{"d_model": 128, "d_expert": 64, "moe_layers": [1, 2, 3, 4, 5, 6, 7], "balance_bias": false, "n_kv_head": 1, "norm": "rmsnorm", "positions": "rope", "rope_fraction": 1.0, "parallel_block": true, "init": "normal", "init_std_down": 0.0063, "lr": 0.0148}
Below are experts of layer 2 (counted from 0) of a mixture-of-experts language model. Rows are named router (the router's row for the expert), gate (a neuron's input weights, with its number), up (a neuron's input weights, with its number) and show model dimensions 0-127. Each number is 128 + 32 x the weight over its row's rms, rounded and kept within 0 to 255. Numbers have three digits each.
After each expert's rows: "comes after" lists some tokens at least twice as common just before its tokens as in all text. This comes from a sample of Wikipedia text that the model never trained on. Tokens count by the router's weight.

# expert 7
router:125191196161120107164152156093086176126177094169154127156167092070079160170113124118114108153139099129081123102103094163131095114074132158162112112128118124136129154115129148095132129125131080150124099140131088148168069137197105129129133146049110130090129089160157156124124071095122074210049123140160142109115133169131166145143100140132146160101217131140129119166112122102100120049090
gate2:162172102112153112137098130064156135194180119103151158141125126153167152193178133132161138119111162161131097131134127170116145122121108158096177094100190178133136088084150131160115088105149118201196094157152167123119098137132141159129108161119107167177164075138126148095121160125131164096133122146152157165116162143115231108125132175128087177107132145143072191123159066118212123133128
up2:141130164131191098129096097181145152132179149090122131089070090089099178124136128112156125123154102098127084059171091164078089109159150125131117157096201131143120122121147088154116137122100165116123141115187153146090178120143131118146166156174115107167079161145181104156134159107117156156094091128150124121178092211102078117066095090088084102150127056118072150145148084140143087115161
gate3:152130121162065122107138099094193114130165138124113082113186134091167042162125134177106135100123129105072152143130087119170144080166118160125094129109078139203135130117188143077124124117130134141149137174125103093166040114131108116054129107104075074118129143121156126088104175138134078082156115128135097135146168045107132073142101125162109088123139106089104128061166130160130115126146
up3:142192133101177139128148161206177172087128138121154123162067126114172157135066089134130138185070095130148139144190134093154147166175109080157113106103102025160149148144144080140162118167177149159087103150124163152167131141124173118133145135138111140096143106145078112062150083146079151125141124136105114166138137119154175145160123148128109120087174150172152104108081170116060135128167
gate4:079171137155123070185123085085155097095133075084161123080129192110105110151100115146180125153183141152104173119125090179111165139088101136055167114141116133145173076111143136100126130113117116097150151150157076134158072081142202087110095101148133105124106158130091116102113190123106079114151133148129126172136170096139096135174116113054161169171077156106168141160103102118179109095120
up4:143142064102165104054139113143135097153167185167088093124126101100091119180146102112130169094149096114130149094114162055118154136155097149196123079167179110106108134143050117125131104093146158145148107129142157067120140117111110158140075129149155153184154195175134130186133038139150128173124116099096152126119114144121184133123173091119119163155187102130102065113138157126140134071115
gate5:155175105116150104071175107105146103155158203085108125171154159140147171096141139122118162099150115158173084133127127087113153161097095176081123151087177187085104120116114114135139092131133127129142129152122134168110148151116153069158111104119146137114113156163093051121084087141151168123095114167170143131127109138136147100092093122096136151220075225086092141188101124098107074081101
up5:110141112122130087129147107096137148108079129097112164168184160116130114136131211169117146157115180112107095183080159179124159146066142154157166137069094123182105115114093085140161127143130141136112081128170168086146107122129187126136096134161132112125148137164116145124125083216203101123137112150099134152161173147033166145121123103120083142179072072108184094156110138123117081123124
comes after: "\n", "0", "3", "4", "6", "5"

# expert 2
router:117103150103190136135136116131159153096151073097088083135140113122128154177139178122156111101135079191115115086104057149145112101152151190126114140137155135137068153067091121143147087082100138042147133085179151091117070123126188121146106164140094123163151125112166122087097117086182142185138176104180142122105146118116076141131094127097116164112185135157169154146087061119078104120148
gate2:152167100091160171130044116057104168190122119168128132101116092195130121084159103139118141091164124196151123145133146174133090131128140168089163107109174175119111141053136123131072103094091107107146078114169196128144140139143123150099125127134102147188120081104085154124120112112119112119117142146164181120100153138129220137062091118123146176081121152151077151129153090151187118137124
up2:173129126104167090168087097229138136163153174134095139158130108105120179131161100119150137086133081087132088107176060132136101101142172128120162089142191111175061119085125142118142108139105196126094170118109168107137157072128122064148118161129173139182137120192189181143148171151127158135120123117146144098183114137116098117060117107193121100102130116110100131153157121147099092102150
gate3:135085124136059120142105135126115067116131155110138069117161065094148078114171133176096117147144149150114133132131083098131110127153138157108048147151141137198095112126176227098140161102137115141116088175167091097139143109124159151098163110168132082157130146096155105091159165116139148087115112164159109120121154074153159071114112117139113177095149093066125168039142093189132153122093
up3:097197119128172152112132141193135141062144125115160125183052113107167161154037103154122137188078143100133151123158118079169110143179105089093103110107097057139133103128159091109184093189158113143094131170169131134125124124162190107143151099150143113118148099129129092080153112154094174160144114169122117151138157157178189173189102130146111114114158125142172118089103115133118161128166
gate4:071131137150081108213094109101140127085116135090153078104137145138145159118065111164192105148165161146157174146110100181090087095110104095062108100152092176141161064112132139102141123114144093083099156129120099132147092086108197148162152116178124133109138171136083132086172168161138125129165126170145123136145149103135105154127146152055162180186089169142191120111136082138169125126162
up4:164108088128181113047102144116173059146191159156063102133175118136113091140081123102116186141122088118114175109131102102150150172164117158173162094148168089152107141102056084134166132080172150153167077147126163041142137162116102143103086117145129119154146107164121112194139091109136106138127110130145144097074121106146179131106137106150103110153146104151150072142153138162128174060132
gate5:134194061103139093078144071126173109140135144060134144119152138132090137107195127099106136172153126112124104082168108098123095167105151164124101131116166138073109126080148096214128113166118109091133138158103107153072175156107150104124103112084149137134112114167174085122105161113141159128104105158144128170096105146120158098108088127123120174222092196079122160198081142133112068109116
up5:105149149121137061124134085112109129096145114102057151142143147111131131092141182128102146169164126136117122205052147171161135138125122128163124132075096134185132100181117104095151108107095091154106121133122133125120101080134145108156102177138111135106092085194119067128143140159119136127124129143090090146172173146087137158113093082049123098143027071108187136190085118113095084155090
comes after: "\n\n", ".", "\n", " =", "==", "0"

# expert 12
router:125082126092106154130133144103091120096143155158126068066129072101094125129078096171099112142124141169102113142104064137182155144110117119199141184072148127159205134127172166100140110094097104146143102134127097143165104138137149152100137092082061174135161112086085182181104126106103113090166109097136145149121154070100164097158081103135097141181113088121137139145166167143096149181203
gate2:154116056080119155110087137112102146146172107146146095160086090150148156159131173153112094104168104175097088160087145115115119134133107163102202131131192135179103110074115107158129091136105100176118073106093193167156115135121101133132186128101098156158154118127095166137104084106172111094150132171139167145149140087145233150099146183134128150089154064102097132168174108138178111135124
up2:169117066098184108089118140181169152163102173126094104106078093115123206111144131083184125117153116098129144089186104122109120154119102077088166092175175094103097098126092125191181163095122143083129091130129137130170148125195105150154165146158100164145111123102215175161112141154101139174104095114131107137163156111067129130106125131153096090120191100129099074157135096115135091117111
gate3:128097130129094108119158093111162059136139140145114085096175083106159085098186152140126166085153129128127156130159051096150106117155133155142075167114116163178086127140164172061118128095119139138145114126172046099154133147166148116077137095138139019134141107085165084119075150140137085117113116132125100115121116075134139124111137119186114102140129097112083145029140126190166126119108
up3:101170158111160109063159118202164150065127134103132132185058095094150147142063128133129123211044149091100135100176147076139114156178104073109127115070102056157100126135135091122151133166129108142084128140112153156169174122155164120145150122131126142101112116119094081092164129172080165126123137169108130169116149131188170161136107142135113090102161113156153158138089142075098156141143
gate4:112177168136087125203078096126147107156090134089186109122123152111138112160154099137166141164165175152171160100153055179173099136154097134098108103124083158124176077126119137091111112095115053087123125150140095144164011109159165134136087162147142154111114154086129140105109192117134143115116131160163128170144162084126115134150150096085174151178111146149175145138116092121170093094097
up4:144072066126145103064133155086184088127150152175074108164136121114150113183099092131146162111160096142126177104110127055147144151174094168167120107119177137158153133132081080154080152111155158163121161170124175103096118204110107132124101109151121152128163120175141108133124126110143123135099072101155173100091135171155220134117137120124079113122133106119160041103144096185145164095112
gate5:171133091096138100059090110133120103159156166119110152145131165123149118098158094113136176139194089089157099126164118127159104140127144142065140161132128142069120115122147120124114068139156118122111162117104150171061167111096161072151095094113144113121105118201124086067114174121135162124109117142152125143162133165147115086135115119135093159218080241115111160206099112108146080116101
up5:129077119125113089123120090079111145088134094122094147169142110122119104122158200139108125174125131128125088201058156217128167089081124092147166148080052166145159100155072117125142125164099139130080120114131195107122132094152135125154051150172092139134063079192129140113137088170136128146155143111089108135171181155069119108118142133119116116127097078082139104160128169145106104147136
comes after: " | ", " ", "; ", ".", "–", "| "

# expert 10
router:146117120094155159175060042083135120164112165132062141141169185148164063101140122178106106120118180182113109142143151107139118120135119136097153156070117171139116138144105117125096120073073088175157100113141159169136121081110168174137133131143106157124136132135167148103096076099186070128168150164151125102139177114126122080078128114073092153182128152152125189167111062165117128100137
gate38:123096129120129122127117113140133132093137097180154098143131098115145122108113145101101145126093186115147125186071103086128145118136091167192112056140105125116116144097135136176198099142179128165114124104136142222130137134135151159104114140156132121172136108094131148120160083201078079124125156127134060049117143141122186139152142072152170185100055170129168182112141136078124105066162
up38:100089108082158133165139157148094121094150183112126197138082181145137083164119152156091114184180099130080101128150122128151098186175143137154028129117169084172137106141133098150114076144110190144165098175113148076214107112169142096161143160171118139109092165097145120123101136142096066148128113117052166096139154116125127141118113150136183101124098123125147090153130127132174104111088
gate39:119213148178118125103125096118084142184102183128127072178119134129127139190052169090180114105139119100124108128108134169170075163099108135123085125091078154106125117114148197129122159102154083152063123111148106114147139101089115145133151113133107167169095152085090098138183134123097117160134168138046087114147114138082065125145077143141111140140074102086105167125114122112061087148122
up39:158057147119055099135136148134154126045137103079103033101162061147090138166146146079090125140100122063105118155151112157123157116119107122136112129136160122125135117166123078147216101168152128158160152146151118161096197146131082101158169099126104156075167110172108124131119120138157120144111132089181085105129128152154152082157162120118117091150097177116168150196114146139175111124085
gate40:161131126166091117146145104077138137138134119130168118183168099129194101099098198122169123165102146161122087089090183132147100107111136161127121087114143065171129138058200141114143119133153121153115174103140115168149165127085178166104140148200113170172126108138097144102173109163077149119163159139077091156171130133086113141177162149144144137174137223123111146109086157091140073138102
up40:101176156168130100084150142140141136158115112124140111130150137175110185163079123129072158157147157143093114120115123208100138113079094110115113084177173093151104087115155105156126124143149100154120156136086181144149088182103141111134118118207141062143116136157097111073071141130171075097115136169131093156127140161104078159150130047109134221109190124095169106182131146097127093138131
gate41:139186183195108150113116135129180105138090119134148136132147148091169149204139136166161113073049118150093139170157155165166201140072102135129119127115129103146131156143144134140125118052161101121114162141111134153180113139110106103061116083104087136160109103149076162120088119171149047069151158152123129132071133100101162141119200137106141119118145140136121167101159125089088142054117
up41:146120139126119183114146161179117163145114177130099113102155051137141143183116095117155103161101117109137184124089163145185112076128030089135095208109149108075092113147125124121163126137084154103159178116041126088140100136162168156109140171111165104101137132115084122139124075126124164123073125148129151124133065115100070107157109089111066138121149085063160120120159081140106129131123
comes after: " |", "\n\n", ")", " |  |", "==", "==="

# expert 1
router:145122106116122077104106141142060088072103152153123150051157094118144190165151113140092145117178108159116138123118142159124092136155109208167172105090082154122110125107133083145137132070168084132151178171141189188138070134125113137129113106107186121115116099187152163110091128139154135170092125162122054130107145157157096117194160158150093169119142140154188132144131072126123175109082
gate1:163175126158110109116107128213165176083114094124181076120136105127101143165151095117128146073167111131115164167088132128172139167119126157126058090094095132128073096163120094095136163126102112161109099143135146095163087127130108128131133197128124100061177122122149089190173160096103107148127152161163138142116116081172137106190147136141132144030104094088127146103078114090114142162061
up1:122079093179138120193120144095099169091171089077109056193080172124100170119113143078112088130112104101123058131140056135143133107154112138115098144102126118117051162137182148085117087160144163145158143075147124100090121157136133148188135147133155083133063155101143150141114082153134044134127121096129097098118127115089103136089140098117102148087172116118109075106114121091090098142179
gate2:141176104169139192154094105079117147172128119142137140104101145143171110176151135150087163097115088197121133139168139148120129094139139155077187069138188101144112155097100116113102130121135152120162115138147169132164111109145088130089165137089153168188147086084145169082129083139132094055138146153174158110145144125123207158099179160127131190106101166138046174108161091170164123109149
up2:157170127131202124152085137196106152123150142101103109104094135066118184121121169086152139131163073123113085066143128152123100115118121085121159095137184105151095098136100134162128148133086164118162104124115134157101186082153052081145102175169173107163143157144193165164110162165164114073110118122084112132206122176118116130118109081120159103179174102113071095153142088140123106105108
gate3:150108113163116125102151119112105117127150133149120065089171076111177093119165119180156159131158129128092133137110094114167153125158096158150035143107123139172083154112165170074160173101110115186163116100142046100161114115141149111075165123163144057170130099132167078084129144109152100071132107125155116102126123052160128141122185103157140130174129096144115108074181097197144115172130
up3:103200149123148143078136121195145159053139118119134158147041105115156162142056111103158122171049120113140163136176131070136109193173116063126121107124087051165139135129128081105159109190152128175083097164147126124157125134153179132152127126156132148092101105141100116080149121181106131130127147146116112161141169168179179156141132134140095111082162125168146117135101135085099136096155
gate4:067147145161083124174112106113131167122124113080177129142125177103150150112133115167165112178152194113161176128093077196102139133137154140037143112164098155126135065108132147085111107132141089083158126116157038132138059134139164136159131153175135118145119158075066136087113145144102130113127163175155126164134143093114135108154133164061124140181081126157196172147151089104155117119132
up4:116114114106210122032127154156135080179147179145071132142149107137132143181134124091103154115136071110126163105115126086121153179165077173214126083165164127186117123091090087129126142107156132150126133147111132061147146153140092132132127117155133131132124110182100121151174108166116143177117110132153180134074111154183213139142137094108157128126100096116172067107172134143112174101101
comes after: ", ", " in ", " ", ".", "- ", "1"